Below are experts of layer 8 (counted from 0) of a mixture-of-experts language model. Rows are named router (the router's row for the expert), gate (a neuron's input weights, with its number), up (a neuron's input weights, with its number), down (a neuron's output weights, with its number) and show model dimensions 0-39. Each number is 200 + 40 x the weight over its row's rms, rounded and kept within 0 to 999.
After each expert's rows: a language model's description of what the expert responds to. This comes from a sample of Wikipedia text that the model never trained on.

# expert 15
router,197,245,268,203,162,161,169,192,168,167,215,247,237,196,167,229,171,254,269,181,194,157,170,163,231,214,232,212,240,193,229,165,200,263,169,214,175,266,199,197
gate3,160,209,199,154,199,251,220,133,299,167,168,242,181,173,211,217,237,215,249,227,255,215,197,214,234,174,200,245,164,176,205,220,192,219,174,179,180,277,165,143
up3,248,252,156,225,128,201,159,259,169,288,202,178,200,197,179,186,162,194,166,188,196,227,264,224,166,235,194,224,179,197,201,178,179,189,246,168,294,147,195,167
down3,256,155,211,145,228,207,215,234,182,178,163,215,200,213,263,198,180,246,212,257,128,161,239,193,239,228,179,210,228,173,138,212,253,227,213,176,301,198,279,212
gate4,249,156,194,97,147,262,202,279,257,224,303,288,153,192,191,188,100,241,241,220,218,176,190,138,198,178,290,172,219,129,239,149,169,178,109,249,262,209,192,241
up4,211,269,190,161,246,220,198,204,207,216,106,185,186,224,185,205,228,161,183,178,199,244,205,250,201,190,221,306,215,148,189,182,243,120,229,152,217,207,241,88
down4,233,188,146,263,212,204,231,225,237,166,250,189,213,216,168,232,185,232,200,277,301,139,172,93,208,223,224,94,165,205,202,108,233,249,183,219,209,149,194,250
What it handles: Commas after introductory dates or phrases, decade endings like 1970s, and subject words starting clauses such as which, who, they, it.

# expert 19
router,172,241,196,211,175,187,196,184,136,189,194,252,242,238,250,271,163,287,231,244,119,173,232,218,182,201,205,235,263,244,270,138,217,176,188,224,201,179,168,177
gate3,196,272,183,151,129,177,232,177,186,234,224,153,263,187,174,223,149,197,148,143,162,139,134,303,140,233,169,211,212,231,256,257,273,240,258,223,234,229,186,210
up3,140,136,207,216,220,254,238,180,215,206,209,184,125,217,278,244,287,178,188,206,229,251,247,242,172,198,192,210,174,255,168,283,184,198,222,196,172,186,262,215
down3,187,161,227,231,211,170,241,261,142,226,158,288,149,279,212,183,295,221,271,303,189,128,168,188,230,177,185,166,183,225,149,176,167,202,162,203,232,228,240,279
gate4,108,214,187,236,149,233,147,216,235,191,229,206,143,161,75,239,137,101,165,257,284,154,230,145,203,183,205,205,140,212,216,165,189,143,231,234,229,268,198,233
up4,236,161,243,317,247,181,138,246,226,244,202,144,187,236,157,228,184,88,218,242,193,238,197,148,141,166,260,168,140,206,222,170,207,225,202,166,126,212,198,160
down4,187,230,218,179,241,164,211,184,184,262,219,129,213,65,188,151,211,201,240,278,187,173,224,225,238,189,226,218,169,248,126,170,222,214,194,166,187,149,217,251
What it handles: Digits inside long numbers, years and chemical identifiers like PubChem CID and InChI strings, plus word pieces such as -ven- in juvenile.

# expert 4
router,177,237,212,211,269,182,197,191,264,190,184,180,236,236,232,266,161,259,239,235,206,190,195,118,210,158,218,198,238,246,250,163,151,194,173,166,106,171,235,121
gate0,184,207,182,123,215,193,308,173,244,283,195,173,220,196,212,196,230,192,133,171,217,178,244,206,196,163,253,159,190,215,224,165,105,185,170,155,170,192,201,226
up0,276,169,142,214,237,212,191,242,237,235,199,162,194,150,296,210,195,230,233,163,183,214,193,200,262,198,158,219,159,167,143,181,170,207,273,251,228,200,238,257
down0,220,279,211,179,204,252,185,190,200,149,175,214,230,208,224,211,175,165,198,169,199,132,254,133,246,281,220,127,179,197,167,223,260,201,186,263,213,206,191,191
gate1,201,222,161,240,183,161,168,213,174,216,215,194,295,143,152,200,274,263,199,213,268,226,231,162,168,258,195,291,95,190,177,221,154,145,123,170,194,170,184,175
up1,156,267,137,164,213,252,257,267,239,204,135,198,204,169,215,241,202,256,175,174,223,259,250,176,191,198,92,170,123,200,134,275,197,207,225,177,177,202,193,163
down1,272,236,61,198,188,181,253,208,200,289,271,132,150,208,123,140,211,203,181,257,173,224,221,215,194,202,261,185,219,221,219,198,182,143,161,212,125,215,183,216
What it handles: Mostly the, his, its, a, $ and blank space before numbers, plus mid-word pieces like am-id, F-uk-uoka, am-b-ient.

# expert 9
router,166,214,292,251,226,159,222,243,211,139,146,215,202,185,220,205,208,255,234,281,218,155,217,103,135,150,185,215,208,247,229,162,183,183,174,213,211,237,215,206
gate3,210,187,94,254,269,223,211,192,192,237,212,234,188,186,119,175,204,168,203,202,244,209,197,271,261,206,211,197,141,185,192,252,214,113,159,219,217,207,213,235
up3,152,201,248,172,135,252,158,177,252,185,203,205,186,248,243,230,101,169,209,170,214,241,222,211,167,245,180,234,275,208,211,224,196,217,266,129,247,183,204,149
down3,193,149,207,213,184,141,119,210,200,213,170,190,179,178,260,190,185,233,170,258,173,210,230,234,135,145,126,259,151,185,196,209,193,109,311,262,118,205,173,266
gate4,213,204,193,96,163,247,221,224,201,239,271,141,169,174,200,184,199,206,176,235,189,207,217,304,166,235,208,170,215,183,155,189,218,218,212,212,257,165,182,195
up4,305,192,117,162,255,259,191,169,191,263,217,128,196,179,244,226,189,134,181,256,154,197,190,218,206,240,157,143,164,196,162,245,200,189,185,214,205,184,165,191
down4,199,303,203,204,187,296,194,152,191,184,152,222,205,143,133,187,230,178,186,169,261,182,126,259,214,183,101,198,251,195,182,196,245,245,210,210,200,211,201,198
What it handles: Sentence-final periods and quote-period combinations before paragraph breaks, table-row pipes at line starts, and subject pronouns like he.

# expert 6
router,185,239,230,261,218,223,140,209,190,171,199,230,234,236,216,254,145,256,194,281,137,191,214,148,226,176,148,215,230,210,229,170,192,237,159,183,222,231,186,193
gate3,172,175,255,246,184,210,138,240,134,170,162,195,193,183,211,243,191,230,164,189,159,234,181,199,245,219,265,201,226,290,222,189,222,256,221,238,250,246,138,190
up3,227,276,136,163,194,234,173,305,171,180,192,233,231,197,157,175,287,155,199,239,226,188,159,146,167,160,257,296,208,173,198,218,181,201,206,131,204,188,170,210
down3,183,215,223,244,162,100,230,198,177,220,227,208,178,178,247,187,207,208,219,227,232,165,230,104,147,202,167,226,182,213,264,219,187,151,170,213,248,187,181,172
gate4,128,137,174,203,111,214,187,208,164,228,243,297,182,198,244,211,267,203,166,212,147,243,222,233,82,237,222,198,210,224,243,235,148,207,208,213,158,201,216,225
up4,200,217,279,181,140,259,243,208,214,184,264,230,173,155,192,197,204,149,160,133,183,234,243,246,140,160,202,187,179,186,218,226,134,207,156,126,231,222,220,209
down4,255,229,298,212,270,192,233,270,206,146,259,145,210,241,224,143,206,210,138,254,145,146,222,209,214,174,259,160,160,198,227,198,216,204,180,243,288,168,197,160
What it handles: Opening quotation marks before quoted speech, closing = ending article titles, and sentence-initial The or This after a heading or period.

# expert 25
router,233,206,221,251,145,205,235,175,218,164,203,257,245,212,187,257,132,227,216,203,163,152,197,175,189,219,224,179,278,213,209,136,151,218,210,226,199,213,198,210
gate3,203,198,225,274,191,186,249,183,178,226,145,195,227,236,180,268,138,182,186,163,193,274,190,221,131,257,183,195,109,228,229,228,208,250,206,181,166,251,204,144
up3,262,223,123,113,177,215,183,229,204,206,206,201,189,142,159,238,230,193,194,172,174,194,164,189,161,174,230,241,139,118,185,190,243,207,215,221,251,304,137,173
down3,215,251,175,191,145,167,202,208,153,245,253,129,166,228,176,231,211,180,186,226,134,258,201,181,165,231,204,248,201,168,145,186,204,133,180,169,198,229,185,189
gate4,231,216,219,238,216,220,175,203,113,210,235,151,158,248,147,281,206,194,241,228,191,259,172,252,143,200,156,139,246,142,186,268,173,187,210,196,254,147,200,225
up4,181,215,156,145,179,277,254,148,270,197,178,260,221,184,204,196,249,165,190,212,265,183,280,153,233,208,231,222,185,192,116,209,159,187,173,145,268,198,149,245
down4,193,186,239,299,243,192,143,150,97,166,222,187,205,183,181,242,207,256,269,222,153,217,206,161,297,224,149,209,241,217,192,200,296,214,139,225,221,129,205,168
What it handles: Adverb endings like -ly, -ially, -ically in commonly known as, plus commas, was, is, and endings of species opening sentences.

# expert 1
router,221,218,252,265,186,164,131,177,243,174,240,156,222,239,254,221,147,275,231,223,179,189,140,228,208,180,214,222,181,200,245,186,172,216,167,238,176,253,253,148
gate3,219,209,171,193,156,216,180,225,110,254,208,139,256,183,230,262,149,182,171,198,179,166,198,169,160,211,197,203,140,174,263,215,247,148,253,256,119,195,242,194
up3,154,145,177,222,202,278,142,196,253,168,210,223,157,190,187,222,205,227,238,134,194,279,215,133,223,136,259,204,157,205,239,229,154,209,128,137,244,197,241,113
down3,151,211,174,233,156,190,189,212,161,220,268,208,213,224,247,212,231,232,178,278,230,176,128,117,250,204,251,253,165,157,279,230,160,194,172,190,182,162,232,187
gate4,192,169,174,239,242,242,166,170,210,203,184,168,228,240,161,118,186,193,176,119,224,175,143,193,177,195,218,218,209,186,258,219,214,139,209,234,181,153,173,300
up4,211,222,195,215,254,183,189,215,238,148,171,211,175,215,179,206,261,176,217,231,229,195,191,176,170,170,188,232,191,207,118,178,126,242,240,168,229,291,131,139
down4,123,168,212,252,184,223,113,121,245,167,182,200,283,254,114,220,286,237,243,168,214,178,194,286,186,188,189,226,253,198,109,220,138,244,241,246,199,200,153,173
What it handles: First capital letter or opening piece of proper names for organizations, awards and regiments, plus table headers like Ref, Goals, ±%.

# expert 21
router,231,285,224,199,257,162,233,163,195,190,196,225,245,287,237,199,195,292,287,196,186,196,178,194,171,198,211,192,270,224,258,193,208,210,186,176,205,201,225,150
gate3,241,151,201,125,215,260,234,151,95,222,173,226,195,237,144,213,214,211,213,239,183,289,196,235,196,196,241,140,254,201,176,117,240,226,211,215,212,233,211,249
up3,184,146,111,206,209,187,155,252,198,174,169,182,243,198,225,166,224,200,169,205,274,166,122,171,189,213,206,249,155,207,194,174,270,251,224,236,170,174,255,256
down3,212,114,190,262,162,241,236,272,283,129,171,146,250,228,264,264,216,170,275,202,164,183,249,248,218,133,245,182,190,232,260,176,224,220,243,188,157,191,235,196
gate4,206,187,149,129,120,146,209,169,182,195,149,191,190,226,253,244,221,216,232,182,183,175,262,235,166,150,246,211,240,231,261,249,223,230,163,271,270,178,269,157
up4,158,242,224,160,177,248,180,182,245,234,213,142,221,250,164,213,179,180,206,172,284,130,178,224,201,242,184,241,216,168,180,249,259,295,242,270,210,163,192,172
down4,170,151,203,217,222,177,184,203,259,247,123,184,198,161,254,208,226,180,231,206,283,217,184,263,152,197,112,186,208,199,159,250,234,206,166,197,236,250,204,296
What it handles: Pipes and cells in football league and poll tables, competition years and words like following, after, European, plus abbreviations such as FA.

# expert 26
router,159,261,259,217,229,134,224,158,208,131,203,220,243,203,210,200,160,166,169,272,166,187,207,162,217,158,214,203,208,194,231,159,163,206,175,154,179,274,189,215
gate0,137,237,204,214,170,184,206,228,172,148,223,190,176,257,155,193,194,234,256,231,223,136,231,173,173,191,278,246,261,127,184,198,201,171,201,169,222,208,186,143
up0,212,234,184,200,154,206,240,207,208,151,154,135,186,282,195,156,231,209,240,164,208,182,265,195,203,173,256,261,201,186,201,205,139,159,209,176,216,205,183,180
down0,167,143,154,250,273,231,267,217,246,183,223,171,230,162,231,200,199,213,268,154,315,171,169,249,244,197,185,176,275,258,170,229,162,228,218,163,147,194,210,264
gate1,239,174,163,268,162,161,220,252,189,164,153,208,192,200,244,213,221,222,131,172,118,243,269,142,204,216,106,193,159,209,204,265,237,223,185,246,151,183,242,301
up1,180,170,127,203,250,159,220,244,185,212,175,233,197,185,186,228,223,232,172,187,276,124,138,176,177,220,130,228,236,180,233,224,241,229,173,200,236,195,170,140
down1,169,172,279,232,236,222,256,107,216,182,159,231,215,98,245,150,164,138,248,177,225,218,106,251,255,169,205,142,181,235,173,250,245,135,219,209,176,178,207,219
What it handles: Verbs or their first pieces after a subject in plot summaries and history, such as suggests, asks, tells, fell, gave.

# expert 18
router,137,213,205,244,208,171,170,172,211,155,214,205,284,259,197,266,134,267,248,231,132,168,205,121,133,177,171,217,257,250,230,109,152,177,171,192,185,210,220,173
gate0,266,241,255,187,192,240,175,158,238,179,165,238,127,230,159,196,263,220,215,266,163,151,221,203,138,212,176,193,210,165,212,149,206,181,211,179,222,202,174,249
up0,185,162,226,129,204,209,148,311,156,193,201,247,177,219,160,142,200,266,233,227,267,214,137,207,176,235,197,204,223,280,181,197,185,150,237,233,175,162,195,208
down0,157,152,188,212,182,241,179,201,226,227,215,208,203,244,177,215,187,204,226,226,149,148,212,201,177,185,169,156,227,241,177,146,255,193,204,212,236,294,180,218
gate1,192,190,273,236,129,185,211,278,190,225,211,198,138,182,209,210,170,182,292,126,203,152,223,190,194,189,260,208,214,256,266,177,123,148,234,166,226,163,251,185
up1,145,158,208,210,208,259,200,238,257,197,210,248,242,198,185,276,120,239,134,233,202,130,254,229,282,184,195,237,197,195,265,217,227,156,237,171,236,172,180,194
down1,146,175,251,170,137,205,184,220,173,193,207,219,193,269,188,182,110,119,192,165,211,241,196,226,123,207,183,282,194,219,157,156,207,241,139,161,229,192,189,190
What it handles: Final pieces of words like en-ough, renew-ed, depend-ence, plus and, or, of, were, and table pipes mid-row.

# expert 8
router,121,254,222,270,233,119,197,164,184,154,180,261,298,234,242,236,170,239,217,255,164,192,192,152,144,196,168,226,296,268,222,204,197,200,183,147,97,250,242,197
gate3,191,190,180,254,195,155,150,219,188,252,150,207,208,165,188,204,255,258,212,219,204,268,125,210,137,199,230,267,200,194,221,241,153,241,226,175,237,258,197,186
up3,195,175,137,234,162,234,273,188,211,233,186,247,172,158,176,250,254,231,173,220,202,237,191,259,216,101,234,225,203,228,220,206,115,206,174,193,155,199,184,169
down3,186,194,209,164,204,277,138,202,214,174,246,146,232,145,222,184,234,243,166,185,249,225,160,234,190,240,201,175,183,220,164,217,167,149,190,208,174,209,197,190
gate4,193,232,145,178,194,242,165,180,123,246,271,210,210,185,227,210,182,215,229,146,187,155,164,243,209,207,196,198,259,275,165,213,178,179,217,232,175,111,263,326
up4,303,186,205,204,161,245,189,141,164,188,227,202,198,222,231,219,241,202,235,280,242,145,106,92,208,127,213,207,162,175,260,255,221,206,168,201,204,230,181,153
down4,208,122,236,208,202,207,166,292,153,175,262,210,180,197,255,259,199,275,249,256,209,190,174,203,156,178,236,184,253,195,255,237,128,191,197,142,162,270,216,168
What it handles: Commas and such as introducing lists of names, sentence-final periods, and pieces of non-English surnames like Nkans-ah, Zam-ora, Józ-se-f.

# expert 24
router,142,232,224,283,257,160,138,200,193,126,228,242,317,240,242,224,185,234,223,238,116,197,171,146,186,173,181,213,239,192,194,192,181,243,159,162,199,237,191,244
gate0,174,260,145,182,224,220,180,225,170,236,155,214,160,204,178,218,234,205,227,243,255,229,137,152,215,203,213,265,212,212,183,172,231,215,171,166,254,234,149,231
up0,135,185,198,229,209,220,168,133,262,230,201,167,161,205,276,163,214,218,169,171,251,160,196,134,163,165,194,199,205,239,250,233,164,176,258,164,210,179,253,187
down0,183,165,168,196,260,206,100,209,228,191,282,215,252,214,215,125,265,208,217,251,202,231,189,238,244,92,217,252,194,223,192,179,205,186,121,208,142,263,215,188
gate1,158,264,164,257,192,192,207,226,142,164,190,267,255,260,297,168,261,193,244,246,205,188,183,211,146,202,178,239,163,204,204,198,135,204,206,115,241,191,181,190
up1,242,96,206,183,155,212,278,188,222,167,199,172,237,212,202,182,274,160,201,187,188,198,134,220,200,213,225,169,249,218,257,194,234,177,128,260,195,118,175,212
down1,168,142,236,190,213,215,176,200,209,204,283,189,163,227,145,307,153,148,153,236,228,220,134,227,169,198,202,235,183,249,174,154,243,132,274,169,128,236,245,169
What it handles: First pieces of capitalized Spanish, Portuguese, French or Italian names and places, such as Sant, Val, Ros, Pl after de.

# expert 5
router,140,225,180,234,217,151,136,195,256,218,168,216,239,239,252,191,175,219,217,241,111,173,145,184,189,217,208,193,291,232,227,224,194,249,209,224,153,241,212,209
gate0,202,226,190,159,239,215,228,244,202,228,238,197,210,218,278,180,170,223,181,195,249,195,244,161,237,174,133,179,219,158,174,202,178,260,237,222,205,226,192,203
up0,264,155,200,252,231,206,208,210,205,211,176,190,171,193,195,136,220,186,173,242,234,189,203,206,176,178,217,179,204,225,166,212,273,201,80,137,278,137,129,225
down0,156,109,189,192,202,215,186,152,176,264,153,287,198,241,238,262,186,207,207,122,198,247,232,152,237,202,169,180,159,228,236,166,248,193,217,197,149,222,263,130
gate1,211,288,201,202,220,264,251,138,245,212,172,224,187,100,208,146,235,157,261,243,268,239,192,255,187,202,164,200,135,150,212,231,211,247,204,175,194,181,170,201
up1,270,164,135,147,214,169,165,182,180,277,216,186,199,200,207,174,200,223,223,203,209,190,179,153,173,294,201,207,196,115,110,171,225,207,216,159,188,260,159,179
down1,203,171,187,265,189,251,154,154,187,202,182,248,154,211,226,256,224,200,201,252,130,206,177,238,193,194,235,223,221,195,168,161,119,227,204,243,138,254,248,119
What it handles: Inner pieces of first names and surnames, and the digits in times and durations, such as Jer-em-y, 20:30, 4:39, John Andrett-i.

# expert 28
router,170,187,234,251,219,175,184,145,196,168,210,229,243,182,183,239,142,235,166,223,141,211,229,199,231,210,172,201,235,168,208,196,175,240,142,229,208,264,175,193
gate0,224,146,211,231,188,178,157,221,156,231,182,141,159,215,197,127,175,124,187,124,216,222,204,221,161,111,248,219,167,177,193,149,247,267,194,285,226,140,194,249
up0,128,160,221,281,201,198,202,150,218,189,188,155,253,171,196,143,222,212,189,186,215,247,155,168,200,171,209,187,223,121,151,271,267,232,210,239,230,200,171,157
down0,211,158,191,189,174,225,218,225,197,170,240,192,283,193,189,267,253,176,243,165,186,175,199,240,225,197,246,211,180,203,163,137,198,240,133,154,175,242,214,138
gate1,205,243,214,201,236,207,189,213,163,203,132,210,226,260,136,178,216,251,197,186,197,139,229,183,162,243,251,201,230,188,204,102,219,168,182,215,228,209,229,288
up1,158,187,235,213,244,264,195,176,179,155,163,155,186,283,161,143,218,189,185,170,264,120,215,188,229,215,263,138,196,252,201,157,175,177,191,223,180,211,185,241
down1,160,239,173,240,207,251,262,74,154,170,220,165,246,233,132,197,221,228,232,165,267,152,263,204,172,127,159,166,193,201,168,224,185,152,174,206,209,211,193,209
What it handles: Words right after was, is or as, like a, the, such, known, served, appointed, plus pieces after un- as in un-easy.

# expert 22
router,163,196,195,280,169,211,197,200,195,148,168,164,265,198,186,259,172,180,262,279,190,158,155,217,169,252,237,231,229,208,179,169,189,200,238,235,222,166,265,142
gate0,168,192,207,248,234,199,184,183,229,157,165,235,191,193,244,241,180,146,128,157,210,195,159,141,325,173,210,210,239,167,208,194,163,225,255,88,209,261,203,235
up0,220,143,253,176,134,202,230,207,298,190,139,211,206,154,204,203,216,122,148,213,270,201,178,199,176,237,232,202,208,192,172,206,191,267,306,169,209,280,172,177
down0,130,159,307,195,250,217,223,191,258,185,211,249,251,170,286,170,218,163,136,225,238,267,176,214,223,158,181,195,215,172,155,219,149,233,173,271,196,159,212,229
gate1,222,190,188,202,167,160,138,160,230,259,266,202,165,190,149,125,212,225,159,205,211,221,226,155,216,144,214,230,239,149,213,225,170,177,220,243,196,172,213,195
up1,179,221,237,223,216,155,290,204,188,143,149,207,136,234,173,161,183,121,125,269,241,217,234,253,188,226,287,264,131,199,185,172,207,204,213,124,210,158,176,254
down1,109,173,194,175,241,281,202,190,201,224,209,205,244,225,237,189,167,226,110,250,218,237,177,195,196,116,298,165,217,183,252,189,206,179,210,168,155,189,168,215
What it handles: Inner syllables of longer words like al-g-orithm, al-leg-ed, econom-, psych-, Tor-on-to, Ency-cl-opedia.

# expert 2
router,103,253,237,293,222,161,160,168,199,193,184,227,214,276,226,278,170,240,253,230,178,165,217,172,223,207,269,135,236,190,204,124,168,226,218,202,195,228,260,242
gate3,169,207,198,238,255,210,227,198,258,183,217,227,217,259,231,226,195,191,227,182,195,247,126,229,250,165,64,140,206,248,208,180,197,200,214,216,141,185,189,144
up3,169,240,193,216,249,179,248,173,195,205,174,243,228,210,143,130,160,214,212,224,213,163,175,206,170,183,232,232,135,158,255,210,200,209,233,125,284,144,159,210
down3,129,218,157,209,177,137,161,186,195,182,225,222,212,247,206,184,184,96,231,238,194,146,205,245,239,220,168,186,263,210,181,209,193,132,246,226,227,170,207,181
gate4,242,152,229,161,182,228,212,212,201,188,195,167,257,187,213,150,252,161,212,205,212,162,241,167,208,189,152,199,245,171,124,171,222,150,205,168,180,116,192,260
up4,124,172,162,276,223,212,232,130,161,205,234,257,192,248,254,264,176,199,274,219,200,209,250,222,285,242,171,184,187,155,189,143,205,192,174,222,203,165,234,276
down4,241,186,200,253,216,267,181,231,161,186,87,189,189,213,200,201,277,236,195,161,159,214,234,214,168,243,208,169,175,215,161,212,133,177,170,153,166,193,227,202
What it handles: The article an after give-type verbs, object pronouns him and them, and had, into, came, as in gave an interview.

# expert 23
router,144,184,191,217,236,191,166,174,171,130,180,232,202,241,276,244,227,249,263,228,137,182,142,113,194,232,168,243,216,296,203,150,219,138,174,164,223,290,233,226
gate0,183,178,173,156,123,262,262,139,268,181,137,196,174,180,228,255,252,246,187,259,225,248,126,234,146,135,137,236,273,210,160,267,241,184,176,187,215,152,147,257
up0,157,204,206,190,200,211,195,227,146,207,176,166,202,237,208,271,198,216,162,202,217,151,270,219,303,272,185,180,251,247,201,129,221,167,169,148,197,250,135,180
down0,231,191,190,204,256,208,159,133,239,209,117,223,195,186,294,186,180,188,180,213,225,188,230,248,208,210,140,185,267,279,137,146,212,277,232,147,119,173,218,159
gate1,221,179,113,274,220,142,209,260,135,177,224,198,212,178,158,163,218,245,190,220,206,174,236,157,232,227,178,205,189,204,173,171,265,198,236,252,299,220,149,229
up1,248,162,190,148,227,185,215,191,200,108,179,192,188,135,198,148,181,240,195,104,168,190,130,270,253,261,231,216,151,199,197,257,281,223,230,271,213,201,120,201
down1,149,235,269,235,153,184,272,239,265,172,212,236,136,163,275,166,223,254,204,189,146,183,257,240,246,185,160,178,201,131,151,160,161,168,209,138,198,145,167,221
What it handles: Apostrophes after French d' and l', as in d'Éon, l'influence, plus nation codes and positions in football squad tables, like ITA, DF.

# expert 10
router,150,232,220,240,244,111,205,190,167,141,153,185,285,201,209,188,97,271,252,239,158,155,151,82,233,214,179,212,235,206,239,147,194,235,185,175,188,243,142,208
gate0,236,245,210,211,174,223,176,130,163,181,204,230,233,208,216,162,142,150,245,236,160,242,133,195,197,281,177,180,219,174,131,187,231,257,189,190,193,239,208,225
up0,216,279,179,189,225,267,191,201,197,157,246,248,187,183,206,200,211,209,241,239,132,163,185,265,219,247,214,183,193,215,204,224,214,183,249,205,122,144,240,227
down0,180,196,234,194,239,207,194,178,229,169,159,230,181,245,221,184,227,240,174,167,203,189,267,177,230,237,230,149,160,192,220,288,164,215,170,180,220,180,166,232
gate1,161,165,283,182,219,184,236,168,213,253,141,226,202,193,233,169,250,236,230,192,134,238,216,262,195,201,214,148,201,229,194,221,238,181,261,169,153,205,214,174
up1,279,180,195,271,219,156,223,238,157,159,142,133,99,247,234,205,171,96,182,183,184,202,233,142,235,194,169,216,194,171,168,223,138,215,238,208,183,196,189,173
down1,169,251,199,143,201,156,124,162,202,244,272,136,236,153,208,138,233,193,209,200,151,196,164,160,274,204,230,252,220,185,262,272,128,193,132,157,204,189,190,131
What it handles: Surname endings like -son, -man, -inson, -ić and names such as Jones, Smith; score dashes like 75–64; digits inside years.

# expert 0
router,90,270,224,233,190,214,186,187,193,183,231,262,194,214,179,278,173,188,218,211,159,206,254,179,153,206,221,150,231,264,218,186,202,169,149,195,217,230,254,213
gate0,220,148,248,215,254,139,172,178,141,247,188,227,207,215,222,179,166,233,154,246,251,162,141,205,284,118,205,148,244,231,261,236,171,195,210,159,201,241,154,166
up0,139,271,107,233,164,238,149,231,196,201,233,182,188,181,179,192,178,170,227,193,175,199,186,229,182,248,104,228,207,176,123,135,250,180,212,215,182,149,184,274
down0,149,196,169,212,256,144,224,99,152,204,228,245,248,156,193,232,240,149,239,223,223,166,201,239,208,224,170,187,229,181,209,228,182,187,175,244,86,221,199,261
gate1,143,123,217,226,183,203,243,212,244,168,194,238,163,222,155,200,169,178,185,313,273,180,168,257,262,176,225,183,239,154,265,194,223,168,196,258,270,218,217,169
up1,234,227,150,147,212,203,168,191,169,207,164,299,174,159,170,183,232,175,198,118,155,127,244,183,264,232,160,217,169,173,198,216,114,223,277,220,171,176,272,130
down1,187,144,241,156,144,231,133,214,199,229,148,152,157,204,200,183,150,265,144,189,159,248,185,188,179,180,191,189,245,244,236,259,170,189,155,135,177,191,201,127
What it handles: Word-internal pieces inside longer words such as ne-g-otiation, eth-n-ic, id-le, plus pipes, dashes and digits in tables and reference lists.

# expert 27
router,166,202,169,256,215,107,189,201,166,171,197,214,293,211,218,197,136,270,247,253,172,165,153,183,149,164,196,193,198,183,171,139,226,217,138,221,214,228,184,165
gate3,265,242,234,212,241,186,240,206,294,167,182,226,217,233,167,189,293,139,179,198,238,238,185,183,222,149,211,167,264,144,264,239,173,179,248,217,174,178,207,226
up3,238,167,186,191,202,176,195,280,200,258,154,229,245,225,214,196,277,174,188,217,236,155,176,230,216,158,160,220,174,248,164,223,212,127,228,243,191,205,211,265
down3,208,185,247,221,200,255,191,165,166,213,123,127,136,206,178,212,249,206,169,291,174,173,196,222,262,224,200,246,186,193,219,251,229,267,245,157,215,237,195,238
gate4,199,246,215,274,192,211,146,189,271,180,118,176,217,212,247,235,182,173,240,207,252,128,147,271,144,211,192,236,180,141,196,232,167,247,175,220,176,184,247,189
up4,234,198,159,290,224,220,247,213,152,117,93,161,164,145,186,158,214,209,158,214,220,154,121,259,191,122,221,191,156,260,128,250,278,249,157,192,182,167,137,233
down4,175,150,212,144,168,203,217,169,146,199,296,159,207,144,211,271,259,179,148,199,144,254,183,201,189,166,252,228,194,242,288,212,179,212,159,196,203,195,183,261
What it handles: Numbers and spaces in tournament and show table headers, such as Round of 16, Week 3, plus table separator lines.

# expert 30
router,181,217,228,226,181,177,132,179,196,124,237,269,305,276,174,198,195,243,217,235,188,232,221,150,147,221,207,186,229,259,225,145,209,193,203,190,206,226,232,186
gate0,252,225,157,216,183,175,195,165,155,212,232,260,223,162,197,161,153,264,225,199,168,201,248,200,181,177,113,199,214,190,177,171,284,183,196,180,166,236,157,241
up0,207,163,213,226,145,179,244,205,143,178,162,220,231,186,167,195,200,242,226,188,219,276,221,233,218,220,238,246,213,248,136,218,181,215,250,237,202,226,121,169
down0,193,132,273,240,122,203,222,255,223,195,233,161,247,253,209,168,198,264,185,176,258,181,133,335,200,162,171,195,213,197,95,178,145,226,254,253,174,188,221,193
gate1,156,193,194,220,211,102,182,207,256,231,232,208,193,208,220,216,223,126,209,270,195,226,228,142,184,199,144,189,128,199,139,154,148,111,172,192,219,217,202,287
up1,121,154,142,198,213,179,140,252,213,175,169,168,181,143,178,181,130,162,178,263,132,260,179,157,246,195,182,110,174,287,183,179,259,236,216,223,190,173,231,257
down1,215,104,190,161,147,167,165,313,242,205,184,204,180,237,188,138,209,191,227,239,187,206,220,186,234,214,175,272,238,246,209,179,197,193,163,229,207,219,207,227
What it handles: Nouns or adjectives right after a, the, his, such as a way, a large stake, the release, his role.

# expert 29
router,141,188,236,146,182,166,188,165,168,177,232,230,197,200,208,192,165,263,212,151,141,187,223,125,242,168,242,216,266,249,235,134,174,200,100,255,239,189,166,205
gate0,258,251,171,181,187,132,150,230,98,243,204,214,171,227,230,238,191,208,217,238,168,217,203,233,212,192,191,240,254,251,220,238,249,207,245,209,247,237,166,147
up0,123,172,224,240,158,173,222,209,163,231,160,243,204,224,175,224,165,221,211,174,307,201,167,249,203,175,207,191,150,286,199,177,235,107,174,178,156,194,180,254
down0,123,311,175,264,219,192,188,252,169,179,178,213,165,178,224,161,185,208,117,240,165,255,231,179,168,273,181,174,229,177,173,172,173,190,259,164,193,200,187,211
gate1,235,313,167,199,212,241,165,219,259,212,169,254,192,193,193,216,211,158,161,142,147,253,232,130,233,176,141,160,236,149,135,211,269,217,207,169,261,205,185,233
up1,228,179,145,268,177,208,223,207,164,235,176,222,165,206,295,200,174,162,188,201,198,174,154,216,153,187,225,246,168,216,221,192,200,210,265,200,173,191,177,153
down1,242,211,287,255,282,225,235,260,264,184,198,161,206,209,249,182,126,182,115,236,168,179,121,213,144,206,198,184,179,238,242,143,219,156,140,247,227,200,183,142
What it handles: Measurement units and coordinates like km, ft, °, ′, percent signs, and census wording such as The homeowner vacancy after a percentage.